From a checkpoint of a small mixture-of-experts model trained on Wikipedia: 416 squared ReLU neurons an expert.
Below are experts of layer 7 (counted from 0) of a mixture-of-experts language model. Rows are named up (a neuron's input weights, with its number) and show model dimensions 0-47. Each number is 128 + 24 x the weight over its row's rms, rounded and kept within 0 to 255.
Before each expert's rows: a language model's description of what the expert responds to. This comes from a sample of Wikipedia text that the model never trained on.

# expert 12
What it handles: Numeric digits, quantity adjectives
up0 [166 101  97  58 128 141 122 124 146 143 119 112 124 143 144 149 124 134 112 106 155  83 138  98 111 140  98 169 172 100 119 140 121 141 112 127 157 141 111 176 136 124 114 117 135 138 117 119]
up1 [108 194 132 102 121 167 139 154 134 109  96  87 178 151 143  94 137 140 114 117 142 121 124 137 129 121 109 163 131 122  97 116 159 161 152 105 154 138 102 153 151 148 129  97 156 214 120  99]
up2 [145  53 128 132 105 106 112 131 128 139 101 111 152 122 152 131  71 142 181 110 118 122 141 123 103 151 114 111 146 138 117  86  90 115 144 137 110  74 106 133 149  97 153 169 133 166 144 120]
up3 [118  88 139 119 131 128 143 143 128 128 141 105 115 113 112 131  85 105 188  94  91  80 125  98 120 109  80 151 164 146 117 110 147 144 115 135  93 124  76 114 131 100 112 115 152  97 153 151]
up4 [ 92  88 135 129 115 168 107 121 113 132 125 136 128 129 138 141 141 147 114 119 137 180 133 107 142 127 129 149 140 116 172 170 134 124  71 142 107 111 198 175 133 177 113  71 135 128 154 146]
up5 [127  96 117 126 139 126 152 121 177 100 161 141 137 134 147 145 152 148 145 148 128 129  87 119  92 153  83 160 125 116 136 162 162 139 107  61  84 102 121 149 108 143 149  98 102 171 139 150]
up6 [137 124 130 110 137 156 145 149 132 139 129 145 111 119 115 143 123 142 102 129 126  83 151 112 101 134  94  93 124 148 146 103 132 144 138 116 151 140 151 137 159 142 158 136 151 106 137 126]
up7 [101 104 122 111  96 126 135 122 144  80 152 156 157 122 154  75 164 137 153 165 111 121  95 139 146 144 129 154 136 115 152 169  82 111 123 101 148 169 102 139 119 108  80 140 127 112 108 127]
up8 [121 132 139 121 111 194 177 143 148 179 165 108 130 105 117 143 163 131 161 110  97 109 113 140 144 135 148 206 145 153 163 144 109 152 121 127 132  74 122 160 158 136  97 164 145 138 146  92]
up9 [145 134 108  83  73 125 108  88 106 100 151 122 109 140 147 136 105 138 119 145 157 108 147 136 125 129 140 175 117  98 164 176 155 160 129 138 154 152 176 123 165 141 132 124 124 138 103 117]
up10 [121 162 132 124  87  82 151 172  91 136 165 118 150 130 118 152 122 125 111 111 108 129 151 112 114 135 141 164 154  99 119 157 164 166 149 104 160 132 172 187 128 115 177 139 158  91 156 123]
up11 [138  97  93 133 156 132  99  93 124 116 156 101 119 147 118 145 162 114 120 123 161 105 118 120 127 168  95 140 135 132 115 155  87 101 119 129 131 130 124 114 126 106 105 153 135 123 136 104]
up12 [111 156 127 123 131 125 123 179 122 152  86 110 137 116 137  92 100  92 115 149 101 118 114 128 119 139 106 145 126 130 118 141  84 146 129 140 148 169 128 158 132 146 171  89 130  93  99 106]
up13 [151  88 109  96 159 139 124  62 133 128 132 142 121 112 122 131 145 128 117  70 163 141 151 123 111 111 140  89 177 113 133 148  87 142 141 128 132 107 117 185 131 137  90 134 126 115 134  92]
up14 [114  98 128  74 109 151 145 155 117  99 154 104 115  71 150  92 115 103 163 113 126 125 168 133  95 112  93 129 195 112 108 145 115 162 136 131 161 127 125 133  99 143 114 106 104 115 176 112]
up15 [144 139  72 131 100 108 131 142 102 128 140 154 104 120  96 104 110 114 111 106 110  91 142 122 149 140 134 122 147 179  95 111  90 146 139 123  94 143 121 164 133 167 125 115 117 124 107 102]
up16 [168  80 134 138 115 143 120 142 120 155 100  82 148 140 140 118 125  96 108 105  84 143 133 126 142 129  86 142 150 148 124 108 152 128 159 155 116 103  80 125 145 115  76 125 133 123 149 105]
up17 [103 126 125 149 160 147 104 131 142 124 120 135 106 152 133 151 140 114 147  66 140 172  54  64  88 136 138 152  99 115  86 121 123 106 179 123 136 112 117 120 119 100 150 133 116 131 144 133]
up18 [166 118 131  72 160 137 131 134 145 119 123  79 109 168 100 122  75 120 135 153 137 120 111  89 119 125  87 152 124 140 170 100 102 132 126 115 114 108  73 112  72 122  96 116  94  98 145 123]
up19 [109 125 112 141 118 124 119 140 138 176 157  53 162  99 139 138 104 156 145 115 143 132 129  93 129 178  91 156 115 171 119 137  84 139 134 141 108  84 116  98 160 139 139 159 125 131 136 118]
up20 [ 98 123 120  87 125 124 106 116 120 105 145  97 112  97 120 108 138  97  95 144 131 137 102 121 130 137 115 141 128 151 123 122 111  58 145 120 128 134 139 153 154 118 114 136 151  99 131 146]
up21 [142  92 157 149 150 152 136 119 123 123 143 115  93 115 133 127 145 142 158  96  68 134 106  94 135 152 170 155 128 110 120 106 121 118 151 151 113 100 148 156 156 138 142  96 147  91 140  86]

# expert 17
What it handles: Relational prepositions
up0 [146 126 170  94 121 129 128 116 122 165 139 126 161 130 123 121 154 102 174 135 169 178 100 103 130 153 122 158 127 153 116 113 112 120 108  96  89  85 127 177 117 108 136 106  94 104 160 131]
up1 [144 123  84  76 159 110 122 137 144 144  81 141 136 136 129  86  99 146 135 100 138  99 137 140 148 100 114 165 198 128 152 138 130 162 157  95 143 103 144 106  83 171 104 100 127  94 134  83]
up2 [ 94  98 146 145 125 137 133 117 134 142 126 146  90 126 125 139 125 136 114 122 142 142 149 102 154 122 136 104 132 142 130 160 103 173 127 112 139 119 155 156 118 130 124 131 117  78 141 103]
up3 [148 137 136 119 147 127 113  96 102 144 143 172  80 118 142 143 154 146 126 173 132 105 150 112 159 186 169 149 161 142 177 188  74 158 128 141  94 162 158 163 144 166 143 138 112  99 150 105]
up4 [ 97 147 104 148 163 151 143 120 107 121 146  98  93 130 112 112 175 178 131 154 106 114 202 133 188 131 118 131 167 117 129 114 169 158  98 118 139 162  92 153 154 149 143  89 143 112 143 110]
up5 [106 153 126 125 156  98 153  94 135 119 108 168  87 125 119 136 133 148 118  81 108 161 128 148 122 145 135 113 115 136 119 132 125 178 172  93 119 147 128 129 103 146 130 105  86 157 154  92]
up6 [153 129 155 154  99 153 132 127 118 121 149  90 107 114 147 153 121  81 141 111 137 121 115 127 149 113 119 123 151 148 148 171 158 127 125 121 121  86 132 111 127  98 113 139 149 142 125 108]
up7 [ 65 138  85  77 138 151 108 111 122 105 144 117 123 102 134 180  97 151 109 120  85 138 112 139 118 158 120 121 139 137 142 137 108 169 119 162 140 128  95 114 122 121 116 103 144 115 112 116]
up8 [144 101 130 168 150 122 114 151 130 115 121 136  79 118 162 138 138 116 128  87 150 183 114 141 137 113  65 104 137 132 101 119 116 162 145  99  97 129 143 153 135 120 124 109  96 140 133 127]
up9 [142 114  93 155 132 158  88 130 130  92 140 124 109  70 123 117 127 130 126  99 157 119 109 140 152 100 140 151 138 131 109 155 158 161 153 133 134  98 149 126 125 183 115 114 112  57 119 122]
up10 [117 112 117 125  94 129 132 117 177 142 121 133 123 127 137 131 142 154 180 113  88 154 137 151 113 145 129 120 130 129 131 126 108 101 103 127  92 154 102 134 130 176 154 117 158 116 158 104]
up11 [155 128 157  85 113 169 145 172 120 115 138 130 110 150 151 145 157 122 146 138 115 152 135 133 146 124 106 137 105 145 153 129 111 115 118  78 136 196  95 142 133  92 130 146 177 153 128 195]
up12 [150 122 127 155 149  99 146 171 117 175 161  87 147 104 149 109 159 151 122 128 147 109 133 127 178 129 143 114 123 136 103 145 151 108 114 138 150 139 119 129 168 135 119 130 141 111 136 119]
up13 [153  93 120 124 126 101 136  96 117 138 114 162  94 141 121 139  83 145 144 115 117 140 133  91 177  92 137 144 139 130 164  93 157  69 126 143  96 103  99 135 155 148 108 131 115 140 150 127]
up14 [126 115 112 155 125 134 140 124 122 122 129 123  86 112 155 129 141  98 137 132 114 122  69 147 152 116 122 110 150 107 132 111 150 135 175 136 138 130 103 102  94 123 145 127 138 127 118 105]
up15 [153 110 123  67 147 125 142 124 124 151 109 116 132 105 161 114 158 168 155 188 139 109 101 148 130 155 121 133 124 106 169 102  73 103 180  78 105 169  95 151 114 156 157 123 126 111 107 103]
up16 [138 131 124 128 100 102 114 131 148 150 119 102 134  84 160 173 110 173 100 141  98 159 103 137 132 155 134 142 131 168 148 150 107 181 134  87 120 153 146 111 139 113 127 129 145 134 100 134]
up17 [101  88 119 109 105 106 110  92 143 120 148 105 114 113 133  87 177 130 135 123 129 102 132 148 145 119 143 133 126 132 179 152 174 157  83 137 110 135  84 128 110 145 142 118  87  75 123  90]
up18 [121 111  94 171 150 145 128 133 120 101 157 138 130 120 126 136 170 126  87 161 132 134 129 115 145 135 118 115 135  96 118 166 112 120 111 131 141 126 116 137 113 101 100 117 139 115 117 168]
up19 [157 102 160 147  79 151 190 117 146 191 186 162 107 126 126  71 132  83 150 173 104 117 118 134 193 126 137 107 103 114 158 147 128 123 108 149 143 156 125 128 104 122 144 126 104 126 120 120]
up20 [110  78 134 113 142 141 135  93 160 125 105  94 167 105 156 114 116 104 118 113 173 157 135 126 119 117 129 138 138 171  94 151 114 111 161 149 125 118 161 137 144 154  90 123 126 170 152 142]
up21 [105 141 156 124 151 170 107 138 149 123 136 162 135 130 164 149  71 117 141 144 132 122 104  99 137 132 148 116 121 173 106 136 151  95 133 103 141 108  64  72 124 127 111 111  96 133 118 153]

# expert 35
What it handles: Definite article the
up0 [121 119 122 124 125 147 163 100 153 129 104  92  83 106 122 115 112 124 171 106 133 147 127 152 106 163 133 127 142 116 160 130 133 160 127 113 109 112 118 165 134 114 141 147 135 174 133 135]
up1 [137 133 132 151 129 101 130 126 129 104 110 180 117 137 125 127 110 100 155 142 117 120 115 118 166 161 125 159 160 140 150 106 102 131  83  97  77 142 135 139 106 118 113 156 117 151 100 126]
up2 [161 146 141  74 109 139 124 154 139 119 123 158 128 138 153 118 143  98 128 133 108  94 109 139  94  98  97 108  93 152 130  95 117  84 117 111 141 158 101 113 153 130 103 137 121 134 129 115]
up3 [149 115  96 127 136 126 115 118 114 107 171  86 123  80 153 156 137  92 124 147 157 124 106  92 144 103 130 122  88 133 134 143  98 163 121 120 129 141 108 121 125 136 153  97 118 158 144 178]
up4 [128 112 179 110  93 114 143 118 152 127 116 113 152 116 125 128 108 131 107 110  84  98 148 143 172 140 123 185 185 132 113 115 161 138 124 114 122 140 126 108 149 162 166 118 125 132  94 111]
up5 [132 122 119 101 138 144 133 151 169 138 155  92 170 114 144 117 151 105 117  86  94 115 133 145 139 149 123 139  86 111 132  96 127 166 135 163 125 100 123 130 157 135 124 117 120 146  95 127]
up6 [122 112 120  97 125 139 127  87 112 142 146 125 142 135 140  88 144 125 124 123 105 110 155 111 113 136 117 137 102 145 110 143 119 139 149 155 158 134 122 160 120 113 141 111 103 113 118 119]
up7 [113 103  99 120 124 128 163 128 128 130 132 123 128 120 134 124  91 118 140 129 119 130 122 121 133 108 120 131 131 142 158 159 127 123 126 106 131 142 145 166 131 119 155 116 129 120 153  97]
up8 [ 57 130 181 134 144 137 134 108 166 120 122 136 148 138 119 141 128 121 107 149 104 160 146 102 125 106 131  97 162 127 131 151 155  99 150 111 148  93 130 149  96 144 117 142 139 102 119 107]
up9 [147  85 109 113 155 144 170 116 157 141 136 169 109 110 125 106 138 152 127  89 102 179 111 134 157 144 109 142  80 143 132 120  93 107  99  88  78  75 130 138 134 141 105 157 103 178 162 124]
up10 [167 124 127 141 124 164 162 106  95 111 177 121 149 132 129 139 139 110 150 123 126 127 135 134 108 131 118 131 163 124 107 141 162 122 125 107 133 100  95 115 124 105 125 118 136 115 112 107]
up11 [142 116 134 111  61 133 139 116 139 154 109 139  93 135 123  40 113 117 103 101 155 119 175 136 138 100 121 113 140 101 127 110 131 153  91  94 203 163 134 136 108 139 104 109 122 110 118 121]
up12 [ 85 118 153 109 103 158 142  93 145 157 149 140 110 121 140 107 145 150 136  91 109 118 144 138 120 153 136 224 119 111  88 124 173 126 103 138 116 100 157 136 141 133  99 127 140 111 158 134]
up13 [ 99  99 143 108 128 135 128 118  87  87 172 118 143 134 111  64 153 103 125 135 137 120 128 139 122 118 109 103 134 140 133 131 101 138 143 151  68 117 104 143 165 137 144  99  97 122 131 156]
up14 [116  95 150 113 137 109 128 108 172  74 125 127 137 108 160 118 122  94 168  98 150 118 173 132 108 130 117 136 147 103 107 110 141 135  93 131  96 125 103 130 114 125 136 110 100 138 134 116]
up15 [ 96 135 133 112 136 155 141 136  89  77 141 154 136 107 137 103 117 158 118 122 124 111  95 113 149 111 124 109 150 135 150 145 121 104 108 129 111 131 156 119 155 126 169 112 154 127 172 109]
up16 [124 133 140  52 123 114 146 145 129 107 102 150 138  98 147 150 153 102 111 128 141 114 124 139 116 120 120 114 131 121 163  99 119 126  68  79 173 100 116 124 115 122 107 141 141 130 103 111]
up17 [151 100 138 126 121 135 119  95 142 141 128  89 119 105 127 120 138  78 157 118 131 167 125 106 105 143 139  90 145 145  86 150 143 105 141 123 111 145 106 135 149 115 141 132 146 181 124 147]
up18 [ 72 118 137 124 130 107 161  99 112 127 136 151 126 110 101 115 108 141 152 188 116 179 106 141 119  95 123 156 102 155 124 113  86 144 148 134 146 111 149 127 165 133 137 153 129 147 118 132]
up19 [127 150 123 130 115 119 168 127 132 167 124 129 122  82 104 148 161 127 103 129  70 154 157 140 122 156 143 145 142 160 140 143 133 114 109 158  92 160  93 170 134 128 136 118 144 144 155 105]
up20 [150 122  99 112 137 131 121 120 141  81 102 105 158 100 112  74 110 121 118 145 150 137 149  80 119 146 127 150  85 178  92 149 107 145 130  83 137 102 171  87 172 197 146  91 131 113 161 148]
up21 [141 140 125  73 139 151 133  86 124 143 157 115 153 105 120 109 108 129 131 122  93 161 120 156 147 116 111 139  68 127 144 124 115 161 115 103 130 130  92 147 127 134  98 127 166 154 174 143]

# expert 5
What it handles: Locative/temporal prepositions
up0 [136 147 116 142 137 132 120 165 143 150 138 103  88  73 154 123 128  86 158 155 119 133 145 129 120 135 110 125 154 127  80 153 136 142 156 151 143 172 151  97 133 114 110 119 106 174 158 111]
up1 [109 127 169 137 146 145 123 106 174 142 149  96  94 120 112  73 128 134 135 110 126 109 158 166 111 123 115 113 171 123 108 152 110 109 157 147 129 122 118 131 145 155  86 133  76 104 163 116]
up2 [154 138  90 140 110 171 169 105 131  89 123 149  95 125 143 128 156 147 144 110  91 167 175 149 153 139 136 100 108 166 149 162 186 143 113 138 144 129  66 158 123  98 117 112 115 175 117 118]
up3 [118 144 140 140 124 123 136 110 146 134 147 140 163 128 147 138 139 137 101 116 118 120 110 150 148 112 101 114 145 109 112 117 159 110 158 110 159  86 137 151 114 136  96 136 102  87 123 151]
up4 [124 118 158 131 125 134 111 146 177 121 186 154 130 162 119 120 159  93 137 117 105 130 110 119 141 116 135 116 119 136 131 127 113 139 105 149 136 121  90 160 108 124 151 135 152  94 116 117]
up5 [ 91 111 143 151 143 150 161 196 150 111  90 137 122 106 146 149 151 124 128 182 145 103 115 165 127 150  88 118 133 131 165 143 160  68 120 130 163 147 139 151  75 135  89 131 123 132 116 142]
up6 [ 95 147  96 141  73 111 123 180 102 117 158  95 183 108 169 146 122 114 161 138 106 137 142 161 122 141  96 122 162 146  89  97 138 112 167 115 122 201  92 114 141 129 149  85 144  84  95  42]
up7 [150 122 166 148 130 158 140 123 155 145 105 122  95 133 135  87 115  99 132 101 105 114  96 166 133 110 111 113 128 141 129 107 129 152 146  94 142 124 135  89  99 155  77 127 112 132 100 115]
up8 [109 118  98 150 159 161 165 121 174 105 130 135 118 166 111 114 140 128 110 130 133  97 112 116 137 112 111 135 126 151 133 136  75 136 110 135 157 126 131 125 186 149 129 135 157 134 137 160]
up9 [ 76 143 134  78  92 124 111 148 162 120 121 137 138 146 137 121 150 105 134 123 144  82 116 108 119 150 126 158 151 144 126  92 135 121 116 143 170 108 148 124 157 138  79 115 116 120 130 108]
up10 [137 126 130 111 133 133 179 128 149 101 121 126  79 156 116 161 165 126 154 101 120 160 131 144 128 136 116  96 198 132 143  83 115 161 132 113 134 114  95 129 124 128 104 135 155 127 111  87]
up11 [149 102  99 118 137 190 139 149 153 119 159 123 130 113 105 124 181 106 126  86 144 137 161 117 112 124 150 104 141 134  57 135  73 154 101 127 107 138 134  88 157 116 126 126 123 111 183 119]
up12 [120  82 155 151 127 120 162 118 103 156 177 110 140 167 147  98 126 140 106 159 112 173 147 167 124 119 134 165  85  97 173 144 121 124 150 126  79 136 146 140 118 160 118 132 132 117 127 128]
up13 [141 154 123 141 149 123  74 132 117 124 132 142 135 112 149 139 132 140 133 162 139 111 104  94 116 113 135 100 107 163  60 135 120  92 107  77 152 154 116 139  89 139 123 121 128 140 172 122]
up14 [137 121 142 105 142 141 113 112 120 117 146 130 146 136 100 113 120 128 147 130 150 126  93 135 174 127 141 108 184  98 100 140 131 147 122 171  85  99 134 126 150 156  97 124 128 129 109 110]
up15 [109 135 108 105 168 116 154 131 127 115 150 155 136 136  82  94 144 134 109 158  81 129 133 140 193 121 133 136 102 113 135 121 110 158 147 121 143 127 140 142 111 159 108  90 124 132 113 136]
up16 [ 86 116 144 175 158 171 134 122 119 153 149 148  75 115 122  99 134 168 149 154 108 149  91 146 148 102 125 145 140 177 101  75 136 126 125 138 152 184 163 115 174 160  79 127 106 151 132 138]
up17 [159 115 148 122 143 109 151  93 153 144 151 130 119 105 137 135 148 117 142 122 129 138 102 179 123 141 165  79 130 150 120 145  85 136 121 140 121 127 130 114 120 118 159 101 119 120 125 112]
up18 [147 138 145 124 117 157 118 156 152 108 133 124 119 148 144 174 136 171 126 103 133  96 181 106 138  90 142 159 155 137 157 162 150 115 103 132 120 132 100 165 146 154 104 121 152 127 102 115]
up19 [127 135 100 130  46 146 136 138 133 138 109 110 133 148 111 127 155 100 114 104 120 192 183 110 130 171 135 148 144 177 130 107 136  88 128 122  68 157 139 145 109 138  88 117 132 164 156 135]
up20 [123 113 163 131  84 135 136 146 141 130 110 174 138  97 147 163  96  83 154  96  94 130  83 134 140 136  94 159 124 117 109  92 103  83 103 126 139 135 132 136  66 141 116 118 112 124 130 128]
up21 [152 117 154 101 106 152 101 120 150 109 147 103 121 106 171 149  90 141 155 101  99 114 145 169 142 136 148 124 130 115 149 160 169 176 140 133 141  89 102 136 126 131 160  68 149 167 144 133]

# expert 3
What it handles: Word-initial prefix pieces
up0 [138 136 118 150 172 147 159 128 158 126 166 214 128  54 100 149 117 120 107 138 144 152 109 184 145 162 142 115 134 145 134 105 103 158  95  98 102 134 123 146  72 157 132 115 195 157 130 122]
up1 [172 111 137 133  60 183 134 104 130 131 190 156 126 101 132 156 108 102 139 138 136 113  88 142 141 184 118 122 117  86 146 139 122 131 121 142 154 115 123 105 150 155  95 104 147 129 167 145]
up2 [108 113 100 137 122 163 100 118 157 150 138 128 111 119 108 127 112 123 141 120 122  70 152 155 129 144 122 187 143 116 129 127 113 155 157 127 109 146 118  91 130 174  99 125 164 115 130 115]
up3 [ 84 149  96 105 160 184 129 141 138 143 120 124 139 134 161 135 148  71 123 135 140 121 105 152 149 120 178 141 143  92 142 119  82 134 106 151 145 122 104 122 147 152 110 152 119 129 125 126]
up4 [126 148 114 115 135 125  96  79 149  95 103 121 180  66 172 145 134 147 123  73 106 156 148 133 147 107  89 152 136 126 127 149 162 133 134 123 122 123 101 142 132 134 121  96 166 112 129 146]
up5 [125  93 140 116 107 132 110 126 120 123 130 168 134 147 131 118  88 111 173 120 100 108 122 119 104 182 137 149 128 134 161  89  72 154 133 126 113 139 135 137 133 162 140 129 130 109 106 133]
up6 [143  82 112 103 148 111 152 144 129  87 120 129 109 121  92 141 150 141 139 144 147 121 148 105 141 134 129 101  93 131 126 138  89 131 108  94 110 110 118 162 129  98 121 129 103 126 125 110]
up7 [134  94 137 128 152 124 104 125 136 104 164 122 146 113 112 112 101  87 106 151 123 110  88 124 104 127 143 174 135 132 175 126 117  90  81 104 157 104 140 113 144 164 164 130 128  83 119 117]
up8 [144  81  85 102 103  94 161  89 155 131 137 145 120 129 133 145 138  73 106 145 182 138 167 107  97 135 150 127 124 137 137 136  78  85 126  98 144 130 121 132 103 118  73 116 154 129 149 144]
up9 [104 108 144 126 138  83 125 117 136 134 115 121 192 112 122 134  82 139 140 156  92 129 127 133 152 149 152 107 120 154 146 107 149  65  93 131 123 140 164 100 117 169  93 127 140 116 133 143]
up10 [170  99 141  62 111  99 112 152 145 100 156 124 107 111 149 110 132 120 151 145 172 167 115 137  85  64 141 177 138 121 111 153 144 146  78 114 102 130  97 153 149 100 161 141 113 181 147 113]
up11 [165  97 110 136 146 117 109  74 135 126 194  91 103 131 152  86 140 144 162 121 109 105 168 134 130 131  89 130 133 131 175  97 135 127 134  82  90  67 156 143 125  82 125 146 145 148 111 162]
up12 [152 115 151 122  94 145 149 118 154 114 166 134 116 147 164  84 110  88 154 114 124  95 133 120 149 114 151 147 152 134 136 134 103 123 155  85 150 134 114 138 139 134 158 145 156 143 103 147]
up13 [123 113 116 155  96 146 131 115 103  90 150 151 104 138 162  91 126 126  99 140 145 126 164 131 140 126  83 140 127  80 117 146 144 139 145 126 165 141 109  94 134 140  99 117  80  88 162 122]
up14 [ 92 111 135 150 121 108 102 131 134 123 123 122 126  84 150 136 143 138 119 149 117 161 116 133 108 115 120 120 111 133 189 148 142 127 148 140  88 125 100 138 130 108 130 150 119 153 111 160]
up15 [120  86 113 108 125 118 139 137 163 107 185 133  90 130 132  76 136 138 152 163 116 115 121  83 134  93 117 155 130 143  94 134 110 143 123  95 169 155  95 101 166 133 157 153 163 108 126 107]
up16 [140 190 157  90 144  91 136 143 129 123 137 137 126  85 115 144 120 133 192 120 124 110 124 103 161 121 160 162 168 118 128 129 166 144 116 138 142 104 175 121 116 140 119 120 173 110 146  86]
up17 [145 135 140 134 127 158 104 123 103 100 150 124 146 115 139 135  73 165 144 133 131 108 104 125 107 112  84  91 145 120 143 129 118 122 103 107  84 149 104 126 135 160 120  72  94 119  93 127]
up18 [163 160 119  97 112 136 158 121 147 169 124  97 106 121 111 106 136 111 153 114 108  76 143 142 138 190 107 130 129 149 131 114 103 114 141  93 153 130 130  92 119 108 104 109 148 171 102 125]
up19 [129 176 127  93 117 133 130 145 113 141  80 109  93 110 107 127  79 149 100 151 143 100 136 154 100 108  87 134 137 115 132 112  82 147 133 127  87 125 112  93 157 109 130 109 124  80 108 107]
up20 [154 129 135 133 122 164 122 131 126 107 110  94  72 102 127 122 149 134 113 124 119 131 140 126 130 152 119 130 138  94 184 159  79 160 117 126 116 178 149 108 122 145 100 117 132 119 121 114]
up21 [119  89 140 132 119 151 150 101 127 225 135 133 133 131 125 108 137 119 138 107 111 142 116 134 147 170 155 144 125 136 142 123  91 117 121 119 109 135 133 134 105 150  99 141 140  68 134 105]

# expert 21
What it handles: Linking prepositions
up0 [111 117 140 101 106 131 115  86 102 165  88  91 116  91 112 119 149  97 102 108 149 148 139 154 104 106  96  88 151  99 145 142 171 134 136 132  91 120 131 128 119 106  97 125 110 111 132 131]
up1 [111 167 157 145 123 167 113 136 117 136 176 113 121 136 149 112 125 128 126 140 106 135 110 115 156 122 141 135 135 191  83 169 160 100 160  98 137 130  97  76  88  92 117 108  85 130 146  90]
up2 [110 134 112 101 134 121 131 114 163 157 117 117 107 131 177 142 159 157 155 141 126 156 100 125 125 124 142 139 134 125 128 116 102 121 115 110 144  95 103 157 113 143 126 100 168 146 134 132]
up3 [147 135 149  94 166 150 122 143 155 116 129 110 115  94 150 110 181 155 159  91 138 133 153 123 153 152 140 134 144  96 165 155 132 145 123 127 125 161 158 119 100 148 149  79 147 103 153  92]
up4 [111 110 157 114 161 134 108 137 172 138  91  59 122 152 133 105 168 154 120 138 138 122 154  90 154 159 118 139 138 141 155 133 107 162 167 144  84 117 149  94 138 155 139 130 105 149 152 121]
up5 [127  80 110  99 116 103  98 148 138 135 156 127 137 110 168 147 130 152 109 127 141 149 123 116 124 113 121 114 177 139  87 190 151  90 100 120 137 124 161 152 120 107 137  96 134 151 204 114]
up6 [150 136 115 114 102 135 142 147 111  87 138 105 138 112 146 120 154 128 125  89 127  99 126 133 145 125 117 135 114 134 116 122 116 162 147 121 146 131 110 171 126 116 101 110 145 136 147 108]
up7 [133 143 137 128 161 106 163 159 136 111 171 160 120 130 146 123 120 133 129 135 125 127 140 116 145 117 136  98 108 146 106  91 158 107 102 129  91 140 107 144 126  96 166 112 128 119 118 110]
up8 [112 130 133 142 152 162 126 100 137 115 159 112 109 113 145 140 152 164  94 139 119 155 171 131 112 140 111 151 119 162 138 154 151 135 110 143 107 170 132 118 159 141 135 130 100  96 106 112]
up9 [178 118 145 127 102 169 145 112 119 151 137 130 136 147 155 141 112  80 162 156 143 159 128  81 128 126 106 152 131 125 148 117 113 127  92 149 125  97 101  82 131 102 132 145 120 139 134 110]
up10 [122 129 115 169  91  78 160 128 110 150 137 140 170 109 139 144 163 149 180 129 165 149 110  98 130 159 124 150 129 133 136 134 126 129 176  79 131 162 112 120 106 118 125  73 111  62 140 119]
up11 [165 102 132 134 137 150 132 161 127 164 161  96 141  90 147 117 109 154 129 123 113 115 162 129 148 146  90  80 143 166 110 105 142 149 133 133 148 110 163 104 102 188 119 142 148 138 114 145]
up12 [144 109 123 109 148 158 131 140 140 149 149 156 189 161 153  96 114 144  94 196 140  93 116 169 125 145 126 116 138 142 120 152 102 136 138 122 147 126 148 116 127 102 132 131 130 172 110  89]
up13 [139 108 138 118 124  76 124 145 123 113 122 115 108 127 147 127 130 121 158 157 104 130 115 176 139 109 123 178 135 105 171 119 148 124 138 113 117 107 108 156 106 127 116 156  90 159  88 166]
up14 [145  96 121 130 141 155 105 137 122 144 108 102 115 140 118 118 164 123 125 101 153 120 155 130 128 102  92 115  99 154 142 148 143 125 170 128  97 110 147 129 124 204  95 118 122 106 161 131]
up15 [135 119 129 141 137 134 154  82 151 128 158  93  84 112 130 107 188 107 143 180  93 123 172 143 128 109 108 147 150 153 108 143 143 103 145 136 101 130 134  86 169 130 144 136  99 112 150 136]
up16 [135 143 124 110  76 158  94 112 156  77 100 150 144 140 168 118  97 114 121 108 142 153  93 137 136 137 138 104 148 135 102  88 116 107  80  96 113 148 121 150 143 133 115 136 122  99  86 129]
up17 [133 178 162 133  91 169 133 132 146  97 142  72 108 136 141 155 106 103 105 113 112  96 163 157 119 162  94 119 163 140 148  97 112 118 138 113 129 159 133 136 134 142 136 141  87  81  81 180]
up18 [154 144 163 114 113 112 153 169 112 153 139 131 100 106 112 131 158 131  83 217 115 137 153 110 132 137 115 123 108 155 133 129 140 118 175  87 143 168 132 127 143 112 201 101 128 108 152 124]
up19 [126 142 131 114  57 155 155 138 118 133 159 163 136 123 102 151 133  93 134 146 101 103 117 168 100 165 125  89 141 105 145 108  93 149  93 150 131 116 166 116 112 136 116 101 100  86 141 135]
up20 [115  55 137 105 157 109  92 157 131 137 163 103 107 131 125 121 117  91 119 130 123 128 117 131  87 117 142  94 139 161 118 122 117 123 135 147 105 123 151 158 124 112 129 106 122 169 131  75]
up21 [103  96 147 117  95 108 141 129 151 124 117 150 132 122 133  95 134 122 121 159 123 149 143 127 133 134 140 160 121 158 100  67 107 147  98  64 155 127 101  84  98 125 115 126 120 124 119 137]